{
  "d_model": 384,
  "tie_embeddings": true,
  "decay_fraction": 0.847,
  "final_lr_fraction": 0.0
}
Below are experts of layer 8 (counted from 0) of a mixture-of-experts language model. Rows are named gate (a neuron's input weights, with its number), up (a neuron's input weights, with its number), down (a neuron's output weights, with its number) and show model dimensions 0-95. Each number is 500 + 50 x the weight over its row's rms, rounded and kept within 0 to 999. Numbers have three digits each.
Before each expert's rows: "gets" lists some tokens that make up at least twice as much of what it gets as of all text; "raises" lists some tokens whose logits its average output raises strongly, later layers aside. This comes from a sample of Wikipedia text that the model never trained on. Tokens count by the router's weight.

# expert 6
gets: " of", " in", " for", "ed", " on", " from"
raises: ",", ".", " in", " and", " the", " ("
gate0:459385495536534590500566495515471548472503438519468393482525532568563588535470553470462575481438491632478481544597524572484528479411501443527446621598453483616508538517602524496482512468520488587493499419585550482478395524501505445575558489539559478519532525483533523462514492478498553523
up0:543522460387464517444482516514502509577438553486452586465468502512457415450542517471517514556530465452468434456401497507466474539442477567627503421400496529506414403517375560560481493435486422444541504476471509565577625464526407463488430496400501496505471520467502523462476510500512546518
down0:469510464518472491523489490575476577437534523490491518618459543468480502486488485462451571446524559526441582415476503563548483514448449555528557445503485520465449514460457423604532486507587394524472449547449392518490485407564472511403376506480440443435456489559510399495383436489477420487
gate1:482519519483455514571535532532525455572543468579460470513552496505483530545445466457414452523419445511506514385521455480576526457606475481523540458430494586480536499398516376459456550454432541421583553451500433440518480488472486468492576519437526422477393501457451514472458528529552477526
up1:506496485412512483442475445461552556483567435557558505496491578495578474467458514547441427427481508561464567496548507488530429520529532469579536448523496548441513496562480422479462544538498580533488440603481487610520512466442482436516414474536455602475585468529462506546473430585526505480
down1:445453552431524492410454518550526487573543508432449471468524510485519525460469570480580405436486543482524441582493466433446457462550547511412487491538536475519531533507586476471527450469464483569538536506407496556523577484483475531433375521485393556479515468528414444489526523564534571438
gate2:348552462562517493460428530556509447505505489455471488466431457552560408492502409543467432430453514519486502474457560509531442570444387611594488514560580605472501516509458480496510552472442449489488473486488434555402463420539508428511437459480536408532456475475538449564531448491525503443
up2:469562550572429532404476501495555513484455553448566502537431529572553543559582429516440539557578466486499496467462535533430568529396462523678544531499542528555506497400369473496420539452607536497496465502499482461480405461534530568572503501466483403426509468482492423484510521440513437480
down2:486485470444523484523544566516458488517453519409483522451575470477530475461572511517511520398439509492458473473459530521486498496422422491501518483613450435430482541410528540477549586514531556440479456500562501450525508432534415467561574514477524514585462513461448510491499338519503536582
gate3:580443494490506577473481571499589498416618538468530541465463472521415510485517453538575420513520457439483549519529497572503533501461505435534464614512443433567498371422518525489484525526444524498519483472437482521497513424515474410456511425471530496460451495483544472527492474591608546507
up3:504530570435498552453522634562545570483588532459549539521552462575400516466558501604488472472538470575407543529525495447566560577500458528516539521546558416577501455420435622515556548573469461501460447476552427593472453494583515504512562408514487569495545463469490571516587418493461470511
down3:456584545484500507418483521412513528548489587471514547548497588540458510451499546496547416533550468514521550533594554434445440488424539498457548453532525486487566518421554504428496484516611574525541469491560392521559522489463458392527412572564460559550491443451569485444584545470558535426
gate4:442457453419507501542579560534551468581542411549517471447439449491530502482489635533506559495467470468485549444629474456453573555466411497495512452521530535523536542501566443484586542526510505477463552451526536550449469494559548531514419515478578536448511452558514447545502479448374514554
up4:414521411549469453518530625486528468412387560377466472498648520590572452488380418468526481501452560437498542463524522587557421526558487502470430465637540498477570508605519531479492418520470498454484539545554554527525477503533508546492525514546528509520545361562543460443512468595460428494
down4:483467489566549643512434468459499526403457522568544489472553499528543444558552477507476494564554515542513575489544561527487580465444440461500467445543557489495548478504592687499458464516541464474495531481528456495530512595542547565519559556518481535485430493522468512485551449524594527414
gate5:509528470480546467539494481527474559439533508547529508504581396563417472566441560505519546500468572532552486519415459470448565347414458504562552470520522449483417494572439449516452392468458532484488534525610525527489517585509549408515504508515511424534510505449573484518527517551478371505
up5:505450480535463517506466523427482522462566385561566478521530491490486543482540395494386471504550473475462432414517463546527416489479456516507501521378544405544568515529519556577508460522553522472564489468524467491492521511442580579522423539497467470577576506571495477471428451516538492601
down5:426482529530515469487609402532489523540450482509564514552480480546413431571564525466494512428544561562368533503477467479500558459578472434511511456556456539487536499501488602483521477527476522454577528522547521498478500560551519496637497418592492547548584509529495414533505498439539527499
gate6:537475557503554441520505491489524521522510536465472580538468495569509558384526459568555601582407597464530558463477518525476490426463482526511533519407513509515548544448424481470506515482497549515543534500448396496502547598423547528571467566549531488539494552506562507490630504528438491507
up6:572504452502482489480498408498536553530515509530520459499517502533460493461467591454447586433463460561496467595558578491457497512562530439511484469571555576421441517474485462512458418565491571438565438579502561564541488501440494416513338412516463512539399504597432469508448521543620458426
down6:453528427455406439502523550491466544509453549511397550527503547462496550522420503487541491490547537482554550560452464479510464496529574348503487450471532417475578520584509447449431527383450452535525544563528506536428508526493441463517536520499526386586489566572563491450416547475653554521

# expert 7
gets: " |", "|", " in", " to", ":", " at"
raises: "g", " the", ","
gate0:543401539503507504496527521470459473507525493523534550487511398560504457570507586426496515559399496504476519522615572503445579500489553564561523503511481523459512510461518520457533584563490484567504444417593478502491472545507531499515523471492558468476482505466485462565503498545485479498
up0:492447411487521449482472550512472491624515430424421567543543489511495479520452472468476490455502499540334569532554408460394519600566530613480578513523423506517503540547404481509495515579456494605538522557591523505550473440518546437490542423491460454452385452487510468427563534442518578463
down0:497512498513534457465495484494486441573469483473599443483455493499525532497472444467533498536560524579522472612499518425544579483448551537476535542455513419545523473493563566464515581467475494418439550516519505446487537563471577452600448513510503512529524513518510566426518450506477466546
gate1:593465526497541434520609518501478467472552577501428483559486461504520504548404535500465542564486502507501528407483435504482441528436511438516484634428447560559512548550558563445430467612559545461484414443465568550465461552443580549536495502465521482473594352479433445537473464561517427545
up1:466580481526490533519465629504540383431524489547453495502467482461478520492537472467625467524409596574437560478387451428475505485513518521433541499467490436463481464511514528474519478474415516452558567563558440522455560501542558487427598460583483434459529479480547507529427452537476477492
down1:498498506533405544455478578487494411531541532577540533585464538440502510560583459546514545531494477524533474474428553434475491477390447464542516593579436514520423499478504516519450517448549425425529520528453470453395490500439503525477440516446496554544458531464470492528488511480483429447
gate2:415502509587524537461509553478479510529492440492366451558573505520552419585563524556460554633501543434498493473627470417486443551476525483459492384461530492398433467456406489500454417510508492532477518444502538493495483510423501502496468554543428521470512511599439427576493507492598448517
up2:493551346435488487559495460510510518558496589507596468515393498535485501451428520598504493560500389550579493602459484549411511543549490547469545599489502560479558466419466505537474514445408554472604532533445550460508423499492560515475433498490492448382396431514533431580497525529434460500
down2:505583431485417495404417543506514487445507567503422499459499498500515528498477498519518483485519537466509540514398521417547479500424545477520545489594465509522471471572581500490433585518518502507530554464538440481592475487557460530527584513619516474523524434485497480498526514392492501574
gate3:516479392506454466465444439497543544527523492524607463432510480565474404491458491512459428436431557506502476483547450507532493484528497433511482523445503515540548507456538547513570633462548501532517480450473476496505518547420548548445514429481546554448636586512617462544508449563538532486
up3:515515520568545456536468525495477516518474546396444471520481473488490502447493543430516431535549485546460481516473498509402411482504402494561572448480529472584440453493401594540491348574490475510509474524491537464568509502515385506421548559567498511534498532511452478452587577524518515469
down3:464468492433504426528551538523561475460508495491454471524498553629428498507466485528424469540603541528420495465540387527392559505567540511463424470489445536534557495481446439489526556506482476478492490409543536421444538545555482491573546451409495504530486551446484482492512458580538379414
gate4:511536583524484575530530458504557511445417638461539541559360575442509497490524508452562509540447530547530586523514551344585578501532462521504446476391483535506448578458476493513456465467532460444474453461492509434519592449550484437535509529534466422537486532603532504488523469482560526510
up4:557419495522483489496527465478441541531549445565533514489505444398384531586486429524595482478495431432493394478529554495508573545613446579555559489555469578342476464539468543594532467493526523556438455463552467489491521461530457524519555568534527529462470518469368541525529592536487580537
down4:439575478586555438530430432524493365523437485476555435504529537469559590609538543527490548407516458567472497473675437470500500481500558442443520453445443530562542495541461518484416413468495476504460530559517501472538528537503563485553504428531389562471529517592478548545516531494509399534
gate5:557535524515586534580564516559541419477535562502498416426519496441542415485519495504480590547563508517512528449446471526533433522506501457516539433484485446500447473507466517524430411522509499441399605471471361472452501555429538518568480544477490447517559401571443557447536466523504565496
up5:467506532518442472434535461479572519575450442419497512529475574598509442443508496447510473462521493476478450585565534387511525579427453613469499416440486514390547565477442398547537471486467550562499455534561538540558448548515481511571391523526473410496554529507515536542552502396527486529
down5:462467531462496512495505487473527538430530475524388456471424497483592518538546505520529572447541540583516444512470524512499430501573578472524470366471505444564455514458510516526496497506436474474496516515543510513501504538500491544527501486475476457483474487460520451429607497520610545436
gate6:550551520532490535544506462495495497486445467502495534517521541495561479455547432416463430495460542447533484572486441575615527422462398593514483573461536529448477431528470502508587482548505540479516589516508438471476436596543471460440558615521546451501516472454498506487527478447387537535
up6:493525550457604539488509615522562508496499478503555576559522511508464414483516417456452507550441514520529546532594513550488477437449463575559475561461407482535501583478460537528583488461541559465532447566422541475527416527552497424423477508463490518453501509504415473485469451522412524548
down6:466554486382481460464473529408484546527473601530458462488500551481527480482589456498420571441511496521459558559550402467546489492466494498452534480486502501528482416486462452493568434506568475545539599455515508496533453597533516434375452548543441544484485527401572471450452453459440507527

# expert 4
gets: "-", "|", " the", "=", " (", " and"
raises: "-", ",", "\n", " (", "ce", ")"
gate0:523536537550472575536462480559441437520502442583453498508504522487475421460557559470484473543491465531579535415511461487538580418526562482509559524569386464389542457448479409453473527453517538571440618388500523493472514500530450418439382532498470481399559512520458429544563514500553524469
up0:510547508550447495532564542551433481485489470450437478516537550500513414542518574429496451587561510511496502586495445571497462463521452535584536453467529489477402465448440511601502448471510523474511478413463567463522547532497343435392494422494463511545481463597522535437553468453452496477
down0:604398440540520557477482426562485471498489516544505542548500477456476387542506546585503464449574469489599597430473557401507478515517523430472499654422500611504534487519483603492404528408555479447427587506461456487481457578467362497501498434478516515492472460485503572508494576602504524487
gate1:571415547507441525466511519632533539495521482569458497488475543549477574441546573440474565582492486637540466511562484507452496515479448433528415503512493457549526434519488438463478432472508563543487482400479471487456538503534451478580527556493417550520501513604541618492524485417538519418
up1:443560471540508364437523415494535546545579393483506526419500445539492605457543532518550555454495575417500487440555499489555498459490545523454536488454509443551445510520495458456583543457496460465491501509584466469500587422466512490515425533522439506496480547476616461570527549467505538516
down1:425466530466523518457503399558476491505450435539490475480555499546539492439418593422488499505520453473408512521441556503555492574501471502531500534496506446616539615460512611491580471483470501560481550515475567517483420540500579504532396495500529463494424491494599509456507553551490593466
gate2:501549598459452587468474461560493564594530578430432442516445448526392465469491574569443444525513490433543533474464473490502531501531575478467432531510553489504479493448391511475505589469542556449505519523474521493460523549494468505438546443427375436428501458537478522510547509547519445390
up2:539500421550530451512489455395410542454473465517535575475508531560578491530545491425617548488485488535495475539402496454524515506458515523504361512472546429374527517441512477548498504487562531560536495525485515418505483480527519457547514513523526531559487523503559459492503404483465558442
down2:440505488479489425523517434427548548536485506535631499462485529468507393381530548614473532486506481500534487425417502391556478481426509510473545530499481494368486477500522473546381473445482460540460575492498520533527506551577561544546476551503515626506551473495409487594518515567425544589
gate3:518496477583548523422466539510509542547412549456658451552457463472453377531526451463533498494483592614498383523401486501485543486527404473497499522451525501570550535526517437460554556462457504572470626452416574495471538535521494397513497542528455463553548496485553543449483449549502406628
up3:542519519616497565476499550468441445497491562566454499439585577465445537486513448449494516445486398542482524544496479555443542564505500519493471537606498540573486457414597568498462471475547550500495466531496478486448508538447505508431460510501481580462510456505466494454484553527522499465
down3:534502546460557467504547469517447542398561466551409446618524445501614506498556454383529601503426412476510509558441509491550520508539497501535545597464584596512471565460462441567464514597484602482462526540568554516478472577478575487504532537494497546517486455502505514460558567473513523535
gate4:569504561409485484582512441571623496559520571460431414533430526460583440523561535542550510492453500395434494495480597474464580463471480610533483524438530485486518429477546464489479507432540535486522569500555505482495546492437523451489542547369565523510462450474508474536540521438477549436
up4:506502524659535535492448524550501553528503485454596557543480541509492546539443490437468445498594465547506492604541475466503550546540461426474529413535557601475457544540441486541491491496416478500546419499502514568457465472546479565468454541416414423470481540552411512543497600479417494474
down4:466470554448462539484479483505534462524520465463548491505480577498515504549452524603441589496532525493558503536466469478479496474474445470564453427536497518543535399418505388574546486424514535505479549568436462554537459499442549490494534497380466604480485544537554474468410472441476540457
gate5:543383530510636504482481517547550494512489570513480542522387613498436456435541465508544522474475466512463433465466476546574568404478475436506371486475544497470499496443493568475522475490552443498434449492504481480488459472541459475609507533492437484419500489442486524438496556451511556493
up5:533501447387483485532429567445533479421474482420457435523499398523450489498504555485487498467511477505465445497454409532556420591465471457449588600607516540488415488463533435528559583546512489559476516477604461464582479519453518496512603497512522476509383511514569444492528529559497485510
down5:542506489506578546474452582578561519428453527468559552398450466467526448483503490553497468543517592534440494474521513443489520470463485521442528516558544559468485523529457404522496507619419510505487508427459462505486408562486438496466542530458517513563426568550541570526568405540450496471
gate6:553517542476450514435567454526451589543428491492536523476400458588450513406555565524494422488587514517534466413462520494513523493494403458477508509450509539559528478440426479390474560512557562517492507472503544553485453505491547555494503393431458466467510482467438482476494584535491458417
up6:483557522517606458497520531521539576479515463464566461489499471497491505542552534637524450492478469478455483363540511526425547507500467514392538470516654425534574450575592507426457461568606461459475524530577570606586494520517527531602564604522415488444373538578517511510459518546538526525
down6:574474503473548425480499420559586491537530495434470523533465393462408584506465508528482453527476504530506478415463543558455572444598580530467510461534537459417544505593481472532463542453450507534450514393571447455556571509495482524476487509462512464495480496473546389430421590475486473549

# expert 2
gets: "\n", "\n\n", " a", "  ", " with", " an"
raises: ".", "a", "-", "s", ",", "in"
gate0:508456476489423458563452625522464516516527419491541436522417555549415468533493416517587467574504559618444483467470400452500448553452462510524469524509470370544484528416579462557490525465583438446474531374573495499529499552483497493590538532566408570480496457536544531531488499528505545512
up0:550525532534427444512431514481513497511411482356576588424583563531583448405563546384448541636473435467529490521432439430592514510508452535475420431536475499534600474502437525511478473508594485463526501530566482488529569566500508474570440585500499516459469510558614477507514541450486447548
down0:487606524448408457504557519538594437444466460520499530475516535473508454412519557560517470490543434493553426597477436486414442497481604498491479488474540544412485557505550476532532525466500470499520517428444450500477471586597418507398510469506542511452482547531475570509654521469545535486
gate1:481555507479496442464505431516568511462511483544607577476480579562531607444387535449488479458538563423500451461452372392399576529535464501541497513417470543516507508440439523378456499550438551496527542501463519480382528542494545498491423453478574523488486554544492397532533494481464473508
up1:536575517425488464529489478567451500508531485489584508523528540443530491523527490497597496471552461488518538477528532594507519486497487546470505502539534412599465512559490535484567528505486444504381480466440474531479615521500530495576523470426505513458501497421533557403451624551507574511
down1:506493470546463405533535401509473601511555484560650448462494537495511448557503519546550379540625445497494517525486484564562500521477453478541442527498536469540457423530427586463470495478484504563551505498476541445507461486467471530440416444500524432436495465523511501505509490519587486431
gate2:486434489483426493524455507446470418469460352439524358564482481528513533536472487496545493419484499570520522471506502448555496503406426471521521480500483534452492560575396504462482401469415489526532427423513538477415423499470510424537489508497472421511523541501569528544528477539448439539
up2:513496511508525514519394548529539512504460465442588515462528463517514482414480487504490540533463524464510513453537526569429455533529562554459487462412483422519525441525451606446547509540504408486494513563536439480544518576493491432407535546541508462529469473443592507503496492485465500498
down2:365480493440419537555486548568482434581524400551428461479423438406407531499479517476521558431532597567490479460622532552426447477490392510508492532503454481571532466414562578490507527465471487489565507542502580508515546521533422539491556493506460496405501490564459520487571500502490497536
gate3:544358430416636458444539481505571508527507527538451567532536493551556492461529490541528615503492508433433512504562520484430455417489488521517505491471488462366473517485427508536452499482543526573526501443514374618517440468502470486533437505457452600555547520528446513410592565456570487519
up3:462418552496584455505486449522545493489608454514454514518419517499455500565448517472548526570499497456542524540589492465443546497543503574461437455505585442456523548472470417499450543387420539502488513560488522551494436494468499492504540484504460468506516459485409459427494627545547556432
down3:431520451481494539487519549595486489357483395573533568434511530554499555473444499622545387482506549505495487469504529499568528483539495444511477476582479524592522505453430535525493510513390409544559557555502553497500483484506666504553469551523534476494516494558552467495406503447394551510
gate4:588505565423486465472444478537523437542549494504520533605516556621431535544474503541503500443471470511471422461499412378489503525553530561469582490439403574462420558460549513587545398541528484497474481507491442527463553538454501510468505444408483436438544490443499479468560487527483572578
up4:505485509483604551453565488538493481533480474483452401504529534544543518464512583574410455427509375450574589617508526456561582558512555493466573572553618562471587418424494510536487499609477449576438544473466495452492544584495525535466541488539563496444521512522507423531458471588412597479
down4:430563515517497413515600513422569473465437529426630428539566409427606514467453438469488483451436458563546425503536586493491472495473488475491501489510507547486524526444437490549519543551624524505515421491508478464508562448519581515382425501538439566504571557565487473531504425470563544489
gate5:545514418455504562549527621510569497500495552474535505545466538581500429502542437553512560486488480491458455463478525531463567443502522561516508453477503396461449515473562561527470506480521516450483584445541518472520517517469487515513465473393562517529445529450366433543527468451414510520
up5:565503515502489489523472501503510483484593554574410514466489462528506513432408510497511506380508399553438422433446541418569518473438427547447525449514494470547436502487595488573444499618641383465540394514449463482540526490481555548521586398487476580501423475522481467489460422560517598487
down5:417526504540472484487500553397507438525450445376612375542496502478497480517436455507519572478426527513597513523530447544603412483524487544476456546456478510478422392532521494513569472534564402468469383518486541550491519510557455579453504501500432498502552515469465475479560533511515553570
gate6:486503487486495579457571520548455533567517446581444507544508557531428573572573565527603454540461479530492604445519590471485533539483505518490492517438528460569508433537628470477439606530537445531542525536531558543511478454521578557478438490405466540465514413530578484507657570510448518458
up6:583498567505549492452481568469562521405536490410461522485436512513521462466460509455487450478496521393534366534486474543400514442497506499508362491386431419476527438509436580577498477474523609435486501391454492486535561588558457484503492518409536536501486562480524550515464604516484588506
down6:477476523556520493409474516516572535509557535532467451542585504557526513458456438473489545431471532398512467488537549530390486533484564514358520390455511451496471524465558525533507532560495462436475506519530515473491524477522531513511583521521429511512467464512436600465475403469460514527

# expert 5
gets: ",", ".", "s", "\"", " that", " but"
raises: ",", " in", " of", " and", "\n", " as"
gate0:549534504460525458514624497587412433490506545519572475519456427601373451437521531513528496442405550520479457491505549528517565430509504427472543436553522531491612485528444510480558546536439406448607494435528496462506415471458528476562476451421484461478447511454497561519540418457456431556
up0:514525543500525555439474611490529533438513467498520540605582567436446506518511486505379524495558443480529556552430503526586558500443534612496446517464478618497413387496500467522470474406576574621479498467524464549530505469477505487499457491461434487462517498569498578524544538495580559490
down0:472549508462453630513535564415496534515526512517493596577532470454621524554442465528509481598590569491504586586461453559499517479380461506471461536428411559438531605456455515522490494490530382440552474475475525565468559463527493515480465496479502529505446494511539439437478438540448502542
gate1:434467496551500468479510593588485529501522444582518464467442392577550511482557566597481605430529574514498542536540513501525523470499424501412456570474527488516475572532554519480490518395522554590493505478496522494471489546545482487538478569431500432610479477423445494503482445473515462401
up1:392330554537487537556538505481486539429504449448563365453588382428564446461449508531448439522547487457530453559540500619543485517520448481510495553470544609514506512539557537502448502384443544543440435394539465443540525550538517545539441496498464416515562515484532511485421556496579509452
down1:486447448425477522468521593393534447416531530524501486391632529508464506600419517497448529465433524508422592439517509519499545569468431523575408510514526548554463507530512452426457553611462490458478540595411519529499488431487516485530609380507457446503552450476488428481553496550424475441
gate2:485463502455465516578488527533519439545555455481453426486520522585586541530557564553531573507512429470544565515500565504629509438487441585635470571475566422564520495520530542438561455546546507395468519503420452527445480571481507605469495500535487542602459387519505438552534490478412575474
up2:510514509576466524523490539458516477534499560535550474548567510543457472581532564499501570486562426483470495516547457505396501518587525444470496498548513474594472471550538531458502415467495604520498569550522574542435587528473498539468495467490476549424497449485508418527586485501556476514
down2:512519536455460530467511394519530597468489456571537539494452533557540531565405556546434502509483474476433525502509500423520548422494482528523489537405508498523570494579495515538567575422516505453473490535493537494439524515553475585474616482485475432434512539494559458601430544558437456555
gate3:570454492491512529517530507486568521605510535559505435487499515542513481467489465464545548496552417496534499481508550423469565440470409409506552568480515491439483404410440471544541441507581616454597565438542463496460531446511500492525450491499530462452593564496464522442585534517526520545
up3:576555563459459488434505465488483460545498558433502479572440516482428509463503546550363542551514421515491457569541524506479489508510569474491507419489546359503594482517442552501548518485628452413512469381529519545505359464517549524497451483543453465530528486463584460531468480511501479610
down3:516543486477597505446486467393543442490501508430507485550514427532503502509527453453484566473539472497535443446565410505564436477441508435487437614419559467468410430540437490396503471462540543497511457477439490451443459497447534455402513479538469455459563562556452497576483541531496527596
gate4:461441527583440493529561419522488513523517516458442511494552487474567488522598502525499442540496514438454545464467528540429492482480532583502501505450601483518524508470567431451539517524544532467405457532605415572458500491489452446462518552410533521472432533423572472522463562462468527456
up4:547521502493508522439540388508541536472505537544453528462483539495469543570503488484486506478478475480402460422485502506652441565566498518566458467449473491618438493443508446566562525503478493515480458431473480572562556547593514425550517509466503553501549501526522434596543480594485571508
down4:484517460545404434562534429467509456460577503502557526541579473392476521489545527393503465442486520461431495497548460501370442522507492491580507497472507547495567518507425408545556478588374514543512436512492447557482510461508433471506478475362540391493551505498602492514472471644470512448
gate5:481497611534581534523460510544476481426480500554446501506473560395553492507479498518505605483496465518408546583480592428461464508579466457478493462516530407461457429477521361439493441474552497448538546624461508506527481507545583469516600521551558490519445514461404518458458453472461570456
up5:504397532514514479561458394431593586482525478474475450582441495525524503536454541589564474461430498453473497504529592437541596467521447561474481543555449559422519500524473483509473521499489466543468480550510511406584448359477438510473447536518458567459406465563450478463482593493518483473
down5:578567578599422491497399569426443475503457389582530424459541521460520538477549517570474484483534521454515507425590459593466556528499521477520527409557563570566536491496462559435487506544524511592508529503490512537517502529557528517489466500507489495487502465463495520443504497485497507511
gate6:407470562519576617515524451471446533520460622462501489509483483562406531503505542515504444420464431558494426478490491517574552502476615456523529578612495491499544487507475616532444518558526422581545542520470488486524594617491523432418502506514416527605504479500507522438559482468554558553
up6:488475451503503490460502426533512409506568417505521525491517457431639436564444441448525521530488591468471605599496550485461353473554426555473453528457493522500449506517382423530506529447529564529497463513484463377459515473505408498536522437505581430531526554543440449517420479527468480450
down6:519575623550489522591435488599405514460481456501559460484483534497485521457520502502487432525484535400509473426491502453568480540499410498514388477466505564554562517528551462460531441553530569493470497472528486427564618490551484476570436522415476481480502500542553568450539484500458492464

# expert 1
gets: " was", " 0", "  ", " 1", " (", " \""
raises: ".", ",", "-", " in", " and", " ("
gate0:551528388475483498542628525573533487521551508455501593503512403493457677467603463509465546473417462517470589563500464521521437532506580457598525473497556439514578515579496581527519423467558579474571546504390600458445503502514406446428499443456539557445494502406572650442479451458450518442
up0:532527647536466447533471433384508574480447510641540367499537564518467572491557391474518464476484500492585511466513435473521579459511484468493532522440556502534491450424468496522474502505514510432466430422491441468533478480519588398448527419523540407602541530516501501504439487455539550458
down0:527461483509479462461580482516487530524470472503566476630555449472535516470546570503481537512447488545519404360532524534486484505485520565456521515434433548530432431503534579489437569445503389483556486497512550407569493520472500453531476446537446482453558511444513497513477562453590493571
gate1:504580499530451621473592467535464459584495482454545459564440468520431624575453573589483485495594567561510530482447456590519500496543487519555495518459518505443536511455531485529516460534549472509542507541458507396420548593425493497637512514510558508444494461591489453469624466437408573466
up1:600663577540422543513471480533548443600575542434582442532517467481476556405534529412460487561521558525596514576455518487529531491526598532502523483508550548437485404429561570398477463490477543577491475504533460492602580534495454559453569531510576500588499578497458497445469539588475550538
down1:555483512479527510570493506469345591479537482505466435522562496480411461518422546466579497461534506464479492540532433489498515456486456499557503531497546457538533488532478461554466480479482559470533483466614464507445591457395461591534543449590585459503518494498509552556566455504598542432
gate2:494480501467525520553463500517502548592448462460522514508463610441578501517467451518470442590487432471575445516587583489501433564478443456488505572478571505518563513453460435416570451524472452517554546453526400504519427544504584548456441499529437535461505435465598555460468488509500505448
up2:463543513423490492519456474568537481477561553517437621575453468468476465513512399497566493522476473497543456522521624511417404403461609474442550418551436434457473479499437522520540529524468528469484467467472495480524543469405437488442467458554623539472465547468454456481479474460468505470
down2:479519520466474507504553425501508453452497499533525502478416518471492489387421530498460584437514471581500432561385416499514526452572531432426534551496489441529449491450455454572547489443527584566496467502427486543536480515490488523478500532488558481480450493512502555557521468468601504537
gate3:474548452536505519489529464580522462470565546587534564513522476546505476537430477578434536403469506559535506578561560531533492497534430463492578495489413500564451595599423429527464407553542453503498511585431463552468537434472567437543559467419559450574508504509513618479539505505464467473
up3:452451544488578482567506444404466581494419449412476501556454432528541500517447574527467497505550465496542453554539535487563518472511498510580509504468516586464588507511621526444445458557499492576545492532453550426520503593472468495503508583533545553390501547626472494554382594475505519528
down3:493579403505462594480553562541477460520576536434491530472465535521547482511474593514498535519491604486506497480457647465492432533507487472400475565544428557498539472491445581595577453491436463543536496469525402474532501508448464474515523514413476482382411498471447424484451461613553494515
gate4:505525472472473491544450446636491545462487549355595482469443425554473576550465560506526568484519412576477410502430457575469487589555399484535405411487446557533587666449514486447468541469430437462480479537494487500496422537532484516495444565368485492485520534503598599562521512483491449504
up4:466452498574478534518487543464600525531562587509500470521521493421605504623538450493488444515554509496551520572533515510514501562558423440489563571487477558577485583477463459526542539407576584471450632473510460453513510534459468493504575478606484536464453492464484525572484532555462552509
down4:432502451449511511375453507532512405493570565457512482519508531505467470547529438552527496573484469545502553430489511502526531431567464495483492411461431481569553500521479509606527516510450490390537545415453555483510521500511437443406492508515518494478504513491502583490578459467470447515
gate5:569542473420557502479443533712498519502517440581474483556598471557531483441464474513502505578509542589514476578529609509530537444435564549551470474472465475511447510431561532411571482382529428538518523427456563533495425470407426550593481488474526479407439448465502437534539469469498503435
up5:542562471471582552407463561644455561504531505508526536552587531578530497468484436444502477571499517582465490480465464489431466506464498457456549496454415488507548434502531491461444469445469358491495582545444567551462498437489455543486487499505546420502594502446517463482465392475486461463
down5:505492495455587437461516363536535458539503448563538472577547526494487431557480520492484487496492439459413541548530379553415503506500427478458476509511565533435500527412487470512594552520431548558437550507555557501521625476465511453559479564530518449543572479546516498415482534530608527522
gate6:613500470521460482516559497571500502512542441504448535431549472445464438554520499535471485507432480664523518390434508518490547482533529559594509497475446479450493523482476507443570504451595447537484406574473453474460525472446550528525465561483452534487501515555486435575429534517458458534
up6:446494464510497442470483501462447493528456503565574476455461557494565438432521481522504492541527530521518547573494523482425451586490509494489467402471552581617484493488531466447483513464483415528503487503461508448494470492533537482506519460501444464476437528522503498565449518554558500452
down6:420541409454512505510454533537499567515504482428453498498451506446437507510409537506504447543478409436554585478416499500467490501523480544557451486409542545515529535532412553558557507502498516511607398520499537442495448551478526490437392513481433528589525458526474564470457513497485421475